Weights of a small mixture-of-experts language model, trained from scratch on English Wikipedia.
Experts: 32 experts in each of 6 layers, 96 SwiGLU neurons an expert, 1 pick a token, a softmax router, a shared expert of 256 neurons.
Training: a variant of Adam for the experts, 326M tokens, 4970 steps.
Below are experts of layer 8 (counted from 0) of a mixture-of-experts language model. Rows are named router (the router's row for the expert), gate (a neuron's input weights, with its number), up (a neuron's input weights, with its number), down (a neuron's output weights, with its number) and show model dimensions 0-127. Each number is 200 + 30 x the weight over its row's rms, rounded and kept within 0 to 999.
Before each expert's rows: a language model's description of what the expert responds to; "gets" lists some tokens that make up at least twice as much of what it gets as of all text. This comes from a sample of Wikipedia text that the model never trained on. Tokens count by the router's weight.

# expert 20
What it handles: Possessive 's and possessive pronouns his, their, its, her, own, whose, often followed by first, father or wife.
gets: "s", " his", " their", " its", " her", "'"
router,233,239,195,233,194,199,154,224,184,237,195,175,198,193,266,208,174,170,201,184,229,146,202,205,199,167,200,230,210,214,224,208,215,195,162,231,156,221,211,160,275,184,171,237,191,154,236,177,178,225,231,162,238,189,195,225,191,155,174,219,200,218,157,223,177,170,195,135,211,195,191,172,248,234,180,178,212,159,192,194,221,215,244,235,225,236,165,221,191,229,244,195,215,223,211,185,188,215,251,170,182,206,205,236,199,156,222,192,243,182,199,165,189,198,197,191,171,186,254,231,193,232,264,186,165,153,223,188
gate1,197,210,239,213,179,214,153,194,214,217,206,174,179,209,171,161,230,211,212,205,228,186,146,169,214,176,232,235,198,221,239,210,121,250,216,184,226,177,169,226,205,193,185,199,178,147,214,150,233,168,225,215,183,215,223,145,198,228,184,237,165,235,214,208,160,218,293,154,178,212,204,197,221,195,181,164,233,213,124,175,147,171,230,259,178,213,236,233,138,239,168,210,215,174,239,168,194,225,157,182,188,200,196,180,211,199,109,160,192,161,269,185,211,219,213,195,131,177,204,224,152,249,189,238,196,160,192,194
up1,217,156,238,192,154,219,246,244,189,244,141,192,162,237,238,187,180,218,171,215,227,183,186,206,197,169,176,233,172,179,195,210,184,194,176,202,190,222,235,208,228,236,267,201,156,123,176,247,157,251,191,238,193,193,163,215,234,206,226,189,116,157,149,194,190,245,171,187,197,199,168,209,170,240,217,220,195,175,148,213,217,198,190,205,214,182,218,181,229,201,214,188,158,168,203,236,202,186,205,199,169,189,208,204,133,225,182,193,250,143,188,196,218,198,208,209,177,171,225,231,240,225,202,196,202,148,172,232
down1,185,246,231,103,209,178,164,205,262,200,189,189,209,201,207,197,123,264,148,164,205,195,195,226,145,187,146,190,202,189,253,183,196,203,228,219,204,165,220,163,169,167,185,244,239,200,202,193,157,216,237,203,175,247,163,161,157,186,204,221,155,181,198,201,208,240,174,141,231,315,280,191,165,186,227,231,154,149,131,249,160,189,206,203,170,197,166,214,162,236,217,203,188,160,213,200,223,220,213,184,171,222,238,247,230,217,258,219,172,201,192,217,215,183,216,248,161,117,227,157,201,200,204,148,234,158,207,152
gate2,191,205,203,227,193,212,192,167,142,195,192,238,200,236,241,190,180,167,190,229,201,160,175,225,224,228,199,190,194,170,249,229,210,143,192,201,186,220,217,191,186,200,165,233,141,203,207,194,201,203,197,256,152,204,246,170,245,186,183,240,185,189,135,207,224,222,185,177,143,214,210,174,258,233,231,168,208,258,193,216,186,228,223,188,207,212,207,245,153,228,221,191,191,165,219,236,203,217,174,182,173,201,181,199,172,139,206,243,187,131,216,160,214,205,214,198,187,100,159,241,175,203,168,233,218,169,234,216
up2,223,209,208,201,216,173,260,156,221,150,192,226,260,199,190,226,212,215,180,217,187,189,217,178,203,185,198,214,162,186,194,189,209,211,176,193,234,176,219,204,172,192,226,172,176,183,187,175,165,256,185,201,174,201,196,161,169,254,182,154,249,143,202,182,228,182,195,199,190,205,190,187,183,230,159,178,233,189,230,195,239,170,140,187,152,162,209,200,200,147,234,230,191,166,214,214,196,207,239,235,266,254,200,186,221,254,222,196,153,263,198,169,182,198,209,229,266,236,223,170,219,209,203,197,211,201,188,249
down2,232,221,204,287,208,216,187,202,194,187,188,186,233,225,202,145,214,146,214,188,200,154,186,225,179,212,229,166,178,232,245,245,197,214,222,268,199,198,246,191,234,204,259,198,222,199,213,206,218,189,203,150,150,149,164,217,179,185,231,178,213,182,186,194,195,125,179,204,173,230,199,229,206,185,204,181,248,188,220,212,184,171,175,191,213,159,175,214,172,149,131,184,155,169,231,215,204,219,157,231,201,267,229,216,162,170,147,168,232,218,205,225,172,194,181,152,223,171,246,176,145,228,190,193,204,215,186,238
gate3,214,227,201,204,149,173,226,160,184,185,229,189,243,142,190,209,190,153,212,215,196,194,165,204,194,170,154,187,257,215,246,198,199,252,139,215,219,161,216,219,209,205,178,196,196,233,162,233,227,203,149,164,192,188,215,206,244,217,210,228,201,159,162,188,150,157,199,186,235,193,196,195,186,223,180,208,212,171,239,222,226,182,157,212,185,171,179,243,253,257,171,199,173,236,235,183,256,209,199,185,236,182,214,186,198,171,164,197,225,201,265,275,195,200,217,181,188,172,224,140,228,190,201,216,159,211,112,207
up3,156,213,168,171,199,204,172,210,148,176,189,182,175,214,188,173,189,178,140,239,199,241,205,149,190,150,180,157,219,230,212,215,199,228,162,221,186,185,258,200,191,229,173,201,229,200,203,244,200,220,166,229,181,183,178,172,239,186,226,215,202,200,172,187,156,158,141,220,209,202,206,198,215,181,155,210,182,177,172,172,157,204,210,221,158,241,214,210,216,221,204,259,188,247,230,195,225,138,204,205,194,237,150,210,191,189,145,236,220,198,198,232,259,236,178,240,210,173,211,239,184,209,188,158,196,192,148,110
down3,170,244,171,230,202,233,206,199,177,159,255,176,154,207,157,234,139,162,176,252,146,166,207,194,188,152,185,183,190,180,222,168,167,229,173,209,190,199,178,213,205,206,193,206,185,227,211,240,201,209,165,187,183,180,205,235,159,207,198,183,145,204,170,216,210,193,212,172,207,266,218,150,207,139,196,195,171,215,195,203,186,149,211,235,260,156,202,161,210,198,267,215,229,176,266,222,202,209,204,164,167,174,205,229,217,232,215,200,230,222,170,179,205,233,212,226,171,186,213,177,182,116,220,194,193,179,204,188
gate4,181,166,181,175,210,176,175,190,245,156,247,226,252,114,229,160,166,212,180,173,173,212,217,165,169,221,191,225,215,224,232,239,187,198,195,193,232,207,189,184,198,233,219,219,206,250,210,205,188,171,211,164,231,237,224,143,247,228,170,161,243,151,205,172,202,180,251,191,177,166,237,224,212,188,226,183,216,270,183,210,148,187,203,190,160,191,168,236,212,140,226,204,192,152,153,186,196,177,204,179,196,190,177,194,160,197,194,222,185,204,229,205,229,274,200,213,215,226,174,220,212,163,170,255,224,218,178,186
up4,205,145,259,203,209,165,202,173,211,156,189,190,208,244,206,204,196,227,254,204,179,237,194,175,207,257,232,211,179,179,141,244,207,177,245,216,202,214,180,199,207,190,177,177,251,164,209,262,212,242,174,205,239,179,236,191,227,224,213,229,223,177,166,158,192,241,193,210,216,183,226,159,168,215,212,199,168,172,225,215,221,232,168,220,242,142,236,242,207,239,162,181,218,209,159,200,148,213,263,230,271,215,195,205,206,229,164,213,177,228,219,227,197,195,201,200,238,194,174,185,163,156,206,251,182,240,145,198
down4,193,171,202,174,193,230,163,229,172,169,226,201,203,186,200,254,165,167,206,181,169,240,208,231,173,196,206,278,203,147,158,254,202,190,257,173,189,228,225,189,212,183,197,215,210,202,200,193,188,241,222,214,223,236,230,220,200,174,226,215,218,146,168,181,170,220,259,214,195,351,208,162,170,182,200,206,180,209,203,216,186,220,127,144,178,180,238,159,232,247,214,213,194,218,224,160,166,192,171,241,230,215,212,186,212,205,177,194,220,165,221,193,202,218,172,211,180,199,206,147,217,180,160,204,126,185,167,192
gate5,208,215,202,164,195,231,217,221,185,193,213,165,158,169,247,188,163,189,190,212,189,244,180,171,178,214,254,217,212,205,178,177,132,238,179,251,129,220,249,202,212,185,162,171,189,218,165,276,166,233,183,211,162,196,216,249,238,259,154,144,199,179,131,143,223,222,250,179,160,216,173,212,148,168,246,147,234,232,162,221,199,222,222,195,220,186,202,227,205,163,211,188,208,185,165,224,232,179,194,203,210,231,207,174,214,218,237,204,200,218,206,200,193,187,227,228,241,227,223,190,234,207,164,202,239,135,190,160
up5,170,209,232,184,188,173,187,215,168,202,202,196,218,166,205,148,169,177,164,214,221,186,237,221,230,216,177,222,210,249,208,152,205,221,188,181,191,174,273,183,160,204,200,220,152,230,202,188,218,248,181,177,209,199,198,216,183,284,203,180,193,177,187,156,196,207,191,267,193,200,224,241,176,188,141,222,213,210,211,169,128,177,198,203,226,237,159,233,186,203,207,227,162,175,181,192,203,229,234,201,152,200,264,192,140,217,222,219,207,213,210,196,226,183,201,186,253,228,252,203,225,234,230,157,183,241,188,221
down5,174,179,211,228,187,222,226,193,241,166,191,206,191,204,189,205,227,178,173,162,203,196,202,199,179,183,236,203,162,197,230,141,184,193,169,176,174,207,198,166,193,214,166,193,217,143,200,203,195,175,243,204,222,200,169,139,176,209,177,177,181,241,252,209,187,179,283,243,201,134,237,202,223,205,179,192,215,180,156,218,150,224,255,181,226,247,205,216,210,147,227,242,222,200,225,239,219,220,200,190,165,184,184,174,242,197,244,139,190,209,211,185,176,167,207,196,175,199,240,234,204,226,129,170,219,224,221,163
gate6,187,195,207,184,184,178,247,149,191,164,194,178,266,178,206,198,190,222,211,190,244,224,167,228,181,178,225,169,180,163,223,199,227,218,198,180,235,220,190,189,136,244,217,155,205,143,158,268,221,150,202,197,205,202,179,142,169,230,256,186,181,187,226,234,243,210,259,220,202,167,192,181,150,142,204,180,162,184,177,195,192,200,167,204,143,187,227,194,173,203,196,185,257,185,224,223,226,203,254,243,190,197,199,195,180,161,159,204,223,192,219,191,127,218,241,240,215,177,247,187,203,195,179,234,165,240,218,232
up6,136,210,224,186,210,202,228,230,227,213,183,190,157,207,205,191,231,227,253,177,172,194,173,198,164,193,207,235,214,213,170,171,210,189,228,222,197,194,222,146,163,223,185,201,112,186,212,188,174,201,211,164,179,141,203,165,206,184,183,178,235,231,252,198,183,159,206,225,220,214,149,207,189,131,193,253,236,172,142,178,186,137,224,216,194,202,207,204,159,178,239,225,225,224,193,201,234,222,188,204,163,208,173,179,239,188,200,196,152,203,240,247,194,205,133,190,141,282,217,221,222,263,185,201,174,242,175,185
down6,228,203,240,194,250,188,202,170,190,226,172,183,273,232,194,176,204,220,194,191,161,181,203,247,240,193,171,187,206,213,186,166,148,192,183,179,147,182,229,186,178,222,190,163,243,244,169,221,204,200,204,193,220,220,233,210,192,217,219,234,252,196,189,215,185,222,248,213,215,60,146,243,192,188,209,202,193,183,199,186,205,176,222,202,197,197,215,144,188,211,217,188,158,215,201,218,191,230,260,233,204,214,172,248,223,154,194,213,220,213,195,143,216,185,229,194,225,177,217,180,200,137,220,222,207,196,201,197
gate7,199,173,233,227,235,197,181,139,176,235,179,229,211,111,195,230,142,274,201,220,197,152,185,227,245,177,236,197,221,249,223,235,226,243,200,238,134,237,208,221,190,264,229,170,200,261,223,224,206,213,181,191,186,242,201,234,198,162,156,210,208,228,241,183,184,214,142,197,225,228,179,246,170,192,208,197,182,192,165,186,235,204,191,189,202,163,190,217,251,169,177,199,218,173,228,195,213,185,202,191,256,209,218,217,188,164,193,194,228,220,219,174,188,169,247,218,185,186,163,236,212,175,226,208,196,135,206,217
up7,201,178,185,201,214,222,193,249,180,180,188,194,201,131,221,205,154,216,143,179,216,178,195,149,185,205,210,176,184,210,202,208,188,201,219,181,188,262,207,204,207,194,190,214,223,246,201,212,164,238,167,166,202,174,130,257,237,238,201,247,185,225,214,206,199,213,167,182,169,186,196,171,247,206,190,248,212,248,169,151,197,207,160,200,187,218,180,240,225,182,193,199,204,168,136,175,198,193,225,210,196,236,163,229,156,220,167,200,206,181,209,174,168,230,210,209,186,163,178,185,184,159,200,268,238,201,196,182
down7,202,206,170,215,125,210,219,205,210,190,178,161,223,180,107,200,150,192,185,214,184,155,141,222,182,205,251,181,202,144,169,267,232,207,185,237,189,221,203,219,202,202,189,197,227,271,149,188,231,162,176,232,245,251,186,215,151,197,211,184,223,207,171,195,180,245,182,242,200,282,207,238,123,158,239,193,190,194,189,243,239,160,239,228,216,203,212,180,195,215,216,188,174,235,160,184,161,216,235,252,184,202,209,203,118,191,261,223,185,163,190,231,207,160,200,139,223,219,186,190,202,159,120,167,176,245,136,174
gate8,188,179,209,135,212,210,214,129,249,250,146,190,175,233,212,131,194,227,238,236,192,194,181,195,202,198,173,210,170,181,149,222,220,247,199,248,233,202,232,172,231,219,187,217,215,185,220,163,181,189,211,213,233,265,214,185,179,216,255,187,237,204,204,158,196,168,224,241,163,239,165,176,237,166,208,144,170,193,237,256,222,196,164,215,208,214,214,245,161,221,161,234,251,204,201,192,167,206,205,215,153,226,203,199,159,205,204,150,202,198,227,135,204,165,173,194,237,221,224,188,184,216,179,207,237,262,153,221
up8,158,220,219,181,190,204,203,212,176,175,242,212,212,157,210,205,221,204,181,190,223,170,204,180,200,198,198,182,188,186,213,224,143,182,150,206,225,185,158,225,169,211,190,201,209,246,168,232,244,192,148,193,184,165,197,219,241,200,209,168,212,181,212,235,143,231,163,142,207,206,265,244,178,195,192,174,199,157,176,146,169,163,205,182,165,241,182,167,269,187,202,172,160,144,188,192,242,208,193,184,253,176,201,169,193,147,177,250,215,152,198,215,166,196,230,175,198,172,176,182,221,195,195,201,195,138,205,179
down8,178,246,171,248,192,163,178,166,193,151,212,199,216,226,187,221,169,223,184,177,236,163,185,188,228,150,199,213,202,145,198,200,159,180,176,70,189,224,206,200,239,218,172,199,160,209,196,190,213,188,219,225,165,179,258,184,184,198,124,191,217,203,168,231,207,209,248,219,207,97,178,174,211,157,139,167,228,231,159,164,170,160,197,209,177,207,227,171,172,203,220,180,189,217,206,220,244,192,243,216,211,208,261,245,161,207,184,165,258,188,167,214,154,163,229,179,199,163,242,219,210,177,217,210,198,137,208,221
gate9,220,199,165,198,296,180,140,195,214,222,231,161,210,178,223,234,168,211,227,218,173,194,184,235,194,193,204,175,209,198,203,207,183,166,200,193,179,190,171,203,197,217,196,225,206,265,262,143,214,189,169,196,223,132,175,160,175,199,149,184,201,267,252,238,191,212,219,179,220,183,180,207,188,199,197,211,210,159,137,186,200,187,166,123,251,223,213,156,185,194,227,234,160,208,200,202,185,202,117,216,171,189,199,193,241,175,161,164,194,233,141,187,192,217,148,175,176,200,144,197,253,219,186,165,203,208,250,183
up9,212,205,201,213,216,185,193,183,215,253,262,185,184,193,185,206,215,193,200,202,207,173,208,214,238,201,207,200,174,168,235,220,127,240,206,148,200,253,250,230,211,232,242,155,205,193,180,179,220,212,221,168,210,190,214,273,202,219,215,243,150,186,194,195,198,186,181,235,204,220,212,205,237,166,238,169,174,175,202,223,229,221,192,153,185,169,204,180,229,167,232,221,198,193,212,196,176,216,156,182,230,135,199,154,193,241,233,247,161,201,154,158,178,201,236,207,242,120,202,203,188,192,168,151,242,195,232,176
down9,229,210,183,152,212,202,214,168,214,203,167,136,193,172,177,179,171,144,208,159,144,161,171,161,171,202,169,173,177,154,220,203,198,234,160,246,142,171,219,231,249,188,202,284,175,181,194,167,239,218,186,189,216,176,163,174,209,208,163,218,225,191,194,158,201,230,180,150,143,261,152,158,197,188,216,235,227,161,215,155,175,219,233,184,165,180,196,233,154,216,185,173,219,199,218,181,221,223,237,195,155,219,224,244,229,210,184,176,202,236,199,233,228,189,249,210,204,214,216,164,164,205,198,156,216,179,194,199
gate10,205,190,207,218,214,172,212,219,240,225,228,219,306,198,210,184,172,213,227,200,225,209,194,231,233,204,158,241,194,249,190,187,166,210,153,235,196,202,140,168,186,187,235,158,164,173,146,249,183,212,218,188,214,232,180,189,237,208,218,177,195,223,182,182,202,166,243,201,207,164,201,202,211,229,198,192,176,179,206,217,210,204,183,208,224,169,250,199,202,160,130,180,181,160,200,223,167,259,228,202,175,209,184,191,186,254,202,228,168,240,179,187,138,207,180,152,222,174,231,217,202,221,239,201,209,180,206,255
up10,160,183,127,168,199,118,193,211,160,217,192,205,205,214,202,213,197,223,238,152,228,227,163,240,168,263,231,215,235,171,183,222,191,191,156,200,197,210,198,269,180,188,209,188,211,207,161,231,239,206,212,222,202,136,236,206,204,126,221,229,161,215,173,211,164,194,224,201,200,163,214,175,167,175,197,197,157,195,200,221,231,186,189,145,140,163,177,206,236,208,191,208,149,152,221,176,243,211,205,214,235,232,211,198,235,254,195,239,167,200,205,182,205,213,211,274,217,185,182,199,173,182,186,183,183,213,237,191
down10,202,175,198,196,156,172,176,241,153,197,176,193,178,162,198,280,178,223,183,211,207,264,181,237,235,233,208,187,198,116,166,220,223,156,179,190,228,272,246,211,218,193,217,234,207,185,164,253,201,233,201,166,167,179,192,243,205,163,218,188,217,206,252,225,197,234,166,204,180,299,246,198,213,156,226,160,221,215,196,221,184,171,167,195,178,180,201,150,208,213,235,186,229,213,236,157,234,215,193,195,213,229,177,168,200,239,225,203,201,192,167,235,247,215,226,228,193,188,188,201,222,218,205,211,217,165,233,176
gate11,159,186,217,241,201,207,161,208,207,230,193,216,206,213,181,204,232,195,143,178,155,198,249,238,210,228,161,174,204,214,197,187,194,261,163,175,214,199,259,249,212,177,243,221,186,200,246,132,179,198,207,168,244,241,156,170,224,232,160,191,197,216,241,147,254,168,183,177,249,196,203,193,255,157,200,271,204,236,218,228,220,198,201,205,181,208,203,185,193,210,183,234,204,149,161,212,273,195,164,178,192,217,250,209,203,206,224,175,275,178,219,163,192,185,232,181,201,132,142,209,184,174,187,173,218,196,237,203
up11,197,219,230,205,214,197,193,183,244,197,226,177,165,183,227,147,223,176,219,236,167,256,212,217,205,186,187,186,214,196,185,179,187,147,215,201,211,180,217,234,218,225,208,166,194,165,246,229,154,248,149,143,202,236,200,191,190,140,208,158,218,191,218,203,242,165,170,201,210,177,245,262,224,207,223,208,202,180,215,208,188,233,209,223,214,202,219,202,175,224,186,211,209,180,230,253,170,247,174,180,226,211,192,173,224,217,260,194,207,223,228,264,216,145,182,223,229,216,208,247,260,187,221,169,188,225,197,210
down11,218,213,235,204,161,200,244,160,164,146,198,233,212,191,199,220,216,234,219,208,157,231,216,213,181,154,177,124,219,254,158,174,264,227,220,195,209,207,195,190,191,171,184,188,192,197,208,210,168,152,220,216,158,138,199,166,206,207,191,183,258,210,189,212,234,168,211,218,204,141,200,165,188,193,236,214,168,276,207,234,206,217,259,217,146,164,205,240,167,169,167,233,196,244,160,162,179,214,179,197,223,178,271,234,216,205,198,229,227,231,200,185,147,195,229,205,221,211,186,197,258,167,222,174,226,246,179,232
gate12,174,179,196,194,212,187,225,209,184,209,171,244,147,178,144,157,212,181,199,184,182,149,245,166,208,220,185,187,229,212,230,166,216,229,199,202,154,179,187,177,215,187,246,233,180,184,206,205,208,146,224,227,166,200,198,240,210,220,199,183,193,177,143,261,171,129,194,186,229,196,166,273,169,211,207,200,143,200,152,196,223,229,221,177,221,221,229,146,199,248,225,268,244,196,175,204,172,178,177,208,210,180,152,174,213,232,163,194,188,223,193,172,185,251,206,200,166,138,163,227,235,192,213,217,190,146,238,180
up12,188,186,209,210,153,168,233,158,174,162,248,194,238,205,263,202,196,234,190,232,219,231,165,218,232,209,125,196,182,176,183,183,163,219,158,221,164,193,157,213,217,181,173,138,262,260,235,232,197,194,151,204,166,234,148,184,226,172,238,264,176,152,188,181,174,267,159,254,188,191,205,180,186,230,231,198,171,128,203,209,224,178,200,192,213,218,165,224,220,208,204,205,192,193,237,182,217,203,210,207,223,169,248,175,179,168,208,154,226,245,176,189,194,216,217,191,252,184,224,178,178,169,176,229,192,232,211,173
down12,210,187,218,238,218,200,196,207,214,149,197,230,173,180,172,161,221,224,215,214,225,212,243,223,161,213,192,143,171,246,177,264,251,224,165,278,120,182,231,232,196,212,193,211,199,224,174,178,250,180,211,178,209,223,195,205,232,217,185,196,173,198,142,203,259,193,241,220,167,175,193,198,191,165,177,227,191,219,200,231,189,172,219,181,161,203,182,235,176,129,188,224,250,274,155,244,239,171,211,177,193,186,203,166,208,207,156,218,181,216,170,185,223,173,188,176,228,201,221,240,161,178,180,164,196,203,216,217
gate13,247,193,242,186,221,209,208,191,213,224,174,248,221,270,182,232,241,189,247,189,194,230,222,202,202,210,143,191,210,197,181,197,189,218,186,222,191,218,200,195,167,217,215,191,194,214,228,213,173,200,267,204,141,220,197,189,205,168,194,236,144,207,123,158,285,246,217,199,246,205,173,174,254,182,186,195,148,163,257,186,156,179,196,211,207,245,245,208,147,172,196,169,211,240,213,224,223,220,192,179,243,154,242,207,177,208,216,186,195,258,172,168,198,230,166,192,208,170,223,208,155,237,185,208,199,195,231,191
up13,209,203,221,223,192,155,172,265,178,267,134,206,161,193,207,167,200,266,189,159,162,182,214,196,209,223,196,242,194,209,219,177,201,179,201,181,176,265,128,163,189,178,190,205,158,199,216,270,170,210,266,191,193,194,235,244,173,196,227,211,158,212,161,225,194,198,198,163,191,214,216,217,203,175,207,195,247,147,120,144,208,159,205,227,152,239,199,198,179,249,230,139,249,198,179,201,170,197,217,215,142,244,193,231,146,191,140,182,198,136,200,189,148,188,206,229,177,197,210,238,202,159,207,236,228,195,258,200
down13,164,229,239,196,182,114,143,209,166,147,234,138,179,225,244,195,168,213,178,164,220,180,210,156,244,240,171,205,235,218,209,171,233,210,163,288,198,149,193,206,162,204,219,243,157,226,136,203,165,247,218,170,222,179,134,153,213,174,223,219,132,206,144,205,197,227,170,184,200,228,178,211,251,190,171,192,168,158,173,155,182,192,241,174,173,215,166,194,202,144,217,144,164,201,211,201,169,166,138,202,204,196,218,228,204,180,198,190,212,230,199,204,218,231,186,232,214,191,212,205,156,200,225,164,209,175,155,184
gate14,194,200,182,174,224,204,226,152,215,186,190,237,177,162,268,220,187,197,211,212,246,183,166,187,190,202,179,223,195,219,186,212,174,184,171,256,225,149,218,127,158,230,159,173,165,171,177,212,172,179,192,197,225,172,193,214,206,227,165,159,181,228,201,190,206,195,210,179,177,219,204,196,264,138,213,232,137,176,240,212,223,216,162,216,262,208,196,201,184,177,196,190,171,168,199,212,259,246,187,232,198,144,215,194,156,243,195,218,206,193,172,227,230,207,233,184,187,213,221,174,184,258,182,160,159,186,207,235
up14,181,200,235,195,171,161,182,226,178,206,184,218,149,198,236,190,108,205,186,182,209,202,202,202,189,193,176,224,222,168,171,224,175,227,228,238,191,227,239,237,156,193,174,210,158,167,207,228,197,155,209,243,179,128,149,163,178,145,178,177,263,243,218,193,180,187,196,174,223,206,211,178,162,220,200,236,145,194,189,237,242,215,162,182,233,200,212,192,198,207,227,167,169,160,207,192,211,187,223,230,215,215,258,159,169,183,206,199,230,213,206,218,185,227,186,171,158,215,206,227,181,189,265,218,149,172,218,173
down14,187,260,190,201,195,183,183,191,211,209,203,169,184,182,212,199,182,208,214,176,159,200,211,219,194,184,185,173,190,242,209,191,201,202,197,269,201,192,194,212,186,123,227,188,161,196,200,232,180,244,223,151,171,206,142,217,239,229,236,246,212,205,221,271,220,180,192,191,192,215,205,184,163,172,181,229,191,235,266,183,188,108,169,223,178,122,203,215,199,147,166,245,230,165,243,240,213,187,193,197,217,261,195,219,225,207,172,212,221,185,197,163,228,199,197,190,208,215,179,203,243,186,285,196,224,168,177,201
gate15,215,192,156,177,213,210,193,234,178,243,170,185,207,259,166,204,220,231,119,171,186,149,256,224,177,231,190,204,223,193,208,191,200,225,227,229,195,231,158,200,178,139,203,230,169,159,259,204,205,189,237,186,166,170,168,165,224,218,232,204,213,182,219,225,204,229,183,223,211,215,178,209,229,163,196,174,235,179,137,208,218,221,168,199,168,229,194,192,211,199,236,214,159,221,174,232,195,222,206,246,164,160,211,163,256,216,177,167,218,161,230,240,203,214,157,257,220,218,151,225,135,172,184,229,242,239,172,163
up15,234,238,185,244,195,192,158,254,187,227,138,242,211,239,169,215,196,190,189,192,167,166,205,221,187,170,191,203,205,230,233,212,213,143,214,190,166,231,134,180,237,231,165,199,179,199,243,156,170,176,219,231,192,211,139,185,171,184,176,187,236,247,230,173,191,245,202,192,183,191,159,161,216,181,187,258,227,169,209,192,182,224,242,186,212,199,143,184,237,198,220,209,125,240,212,177,227,227,181,224,172,192,196,185,224,170,120,202,206,161,154,194,198,158,180,188,196,203,237,167,191,198,210,230,176,263,148,184
down15,206,196,193,160,204,186,196,226,232,258,184,227,184,216,253,219,176,204,147,197,221,192,201,252,174,212,221,216,168,197,191,241,189,202,240,170,197,220,163,224,188,204,217,208,215,214,224,231,271,153,239,223,206,198,178,157,202,160,205,221,166,187,255,152,261,224,173,164,216,234,223,177,168,256,196,220,171,202,129,202,224,228,193,194,217,215,200,198,248,184,232,219,133,207,174,161,203,224,229,189,222,221,176,175,165,168,181,216,189,176,192,204,176,227,232,182,172,180,232,228,205,201,238,219,199,255,221,116
gate16,229,224,205,201,217,229,169,176,220,175,140,207,233,258,178,186,218,168,213,202,196,275,195,234,207,194,149,189,196,226,187,184,165,196,236,228,218,191,181,179,175,264,151,174,194,176,164,131,185,204,169,220,206,187,201,224,163,235,193,221,226,153,198,186,239,192,153,244,151,221,164,198,224,194,267,118,204,168,227,185,139,219,174,193,208,181,218,236,196,184,170,195,200,260,205,217,203,243,241,264,197,187,188,194,218,202,179,156,229,200,208,191,234,198,231,170,238,248,185,131,261,242,223,234,210,261,199,168
up16,202,198,192,154,203,245,168,220,193,161,218,221,179,183,145,202,216,156,242,199,229,227,241,160,186,186,255,192,210,224,193,204,159,197,205,199,203,151,181,212,215,196,176,184,224,186,195,207,204,209,208,174,206,212,181,218,168,221,184,220,188,201,205,188,180,183,220,151,200,161,246,186,231,220,156,198,222,246,244,241,153,170,219,201,202,221,145,209,230,188,166,163,240,204,185,225,224,219,262,232,234,170,173,188,175,216,205,193,185,170,187,231,196,218,191,185,224,208,236,173,134,229,196,253,214,186,155,201
down16,160,255,170,217,225,181,156,211,184,162,207,209,212,217,163,208,259,256,185,197,230,206,176,159,254,155,219,211,250,149,231,185,178,187,211,59,223,207,175,251,185,222,166,265,166,192,251,213,192,204,223,178,220,234,249,186,200,173,206,200,204,175,161,204,202,183,241,243,201,146,210,248,218,225,166,222,216,202,227,177,110,208,208,204,176,205,184,105,166,181,229,188,161,209,117,201,167,136,246,232,215,212,200,195,193,209,181,181,214,171,216,200,193,200,202,190,176,232,226,198,212,220,253,211,211,170,182,225
gate17,222,196,220,219,210,211,205,217,196,225,199,253,224,103,218,202,198,207,196,216,210,184,188,161,224,140,257,159,214,163,246,138,172,263,194,199,221,265,163,169,172,234,261,191,215,237,206,191,208,198,134,178,201,210,171,238,196,185,153,132,226,228,195,203,197,266,222,166,180,185,216,251,206,188,267,202,178,187,202,179,164,181,269,198,221,231,244,225,186,150,189,170,249,159,224,183,226,220,177,194,250,170,195,233,174,179,114,177,202,232,171,169,150,169,252,239,189,220,208,186,215,149,186,239,258,191,159,216
up17,203,155,202,219,225,159,191,181,223,224,247,166,217,252,190,189,188,269,213,186,205,185,246,155,255,202,256,201,219,230,197,172,142,185,143,174,224,184,172,207,178,193,204,211,183,203,183,194,199,182,248,167,174,146,179,146,204,216,211,230,174,215,156,222,180,174,247,148,253,176,202,203,237,210,185,211,141,269,229,210,207,233,210,192,210,234,218,176,242,172,171,232,192,188,203,188,212,207,165,138,178,183,201,165,247,200,213,188,152,204,132,214,179,277,189,196,176,197,194,255,208,126,204,177,174,219,224,207
down17,185,197,234,211,221,222,217,145,217,184,165,176,179,154,195,208,228,212,230,197,203,208,162,238,219,222,184,188,205,170,207,234,189,200,197,226,227,178,209,249,238,184,159,137,233,233,242,230,165,196,167,247,264,145,135,208,183,183,217,214,213,129,220,180,212,248,164,199,202,197,225,188,242,253,226,157,193,236,233,225,185,183,158,240,209,219,219,219,164,155,221,255,169,190,176,193,188,190,182,206,225,184,227,117,246,189,177,173,187,171,226,181,192,176,197,195,251,203,217,191,170,198,246,254,210,197,175,194
gate18,245,162,201,160,227,203,234,141,233,137,279,154,168,210,176,161,194,173,242,214,188,251,264,212,167,243,243,193,183,162,215,175,202,149,238,151,189,154,191,204,115,201,227,187,213,142,183,203,200,193,202,193,176,226,247,167,178,206,159,235,214,198,192,190,208,175,231,216,210,212,175,151,216,197,228,197,144,257,233,247,170,180,156,213,232,214,183,187,211,169,200,209,238,218,216,203,186,201,185,252,157,252,177,196,208,205,171,231,154,219,204,196,228,192,189,188,206,269,175,174,199,202,183,176,228,223,194,245
up18,202,166,158,177,212,197,216,204,250,251,159,232,199,206,218,187,218,193,206,137,192,231,203,223,229,128,244,158,178,203,197,202,213,192,243,205,191,207,220,159,147,173,218,180,149,177,229,225,160,200,189,210,189,177,179,200,219,196,169,216,209,198,162,209,170,252,229,224,191,195,135,180,211,172,197,164,192,252,157,155,233,187,257,224,146,208,217,161,189,169,175,205,204,179,209,183,197,153,160,160,197,181,217,186,240,163,199,195,170,158,189,146,217,183,233,262,143,168,126,194,182,159,181,205,197,175,174,192
down18,218,151,215,229,237,175,143,166,198,198,188,218,224,166,214,221,207,154,257,193,247,218,227,230,212,219,227,257,198,197,224,155,220,192,234,193,228,255,275,185,178,233,97,173,226,248,167,167,160,204,232,201,211,163,122,161,150,200,227,205,177,224,203,196,222,177,184,195,188,216,204,217,204,207,205,128,242,214,204,155,220,269,200,186,211,230,212,187,163,229,139,149,209,234,232,185,222,230,221,186,208,151,206,204,198,202,127,215,229,191,205,200,175,197,165,220,240,195,182,161,162,227,203,240,266,187,185,217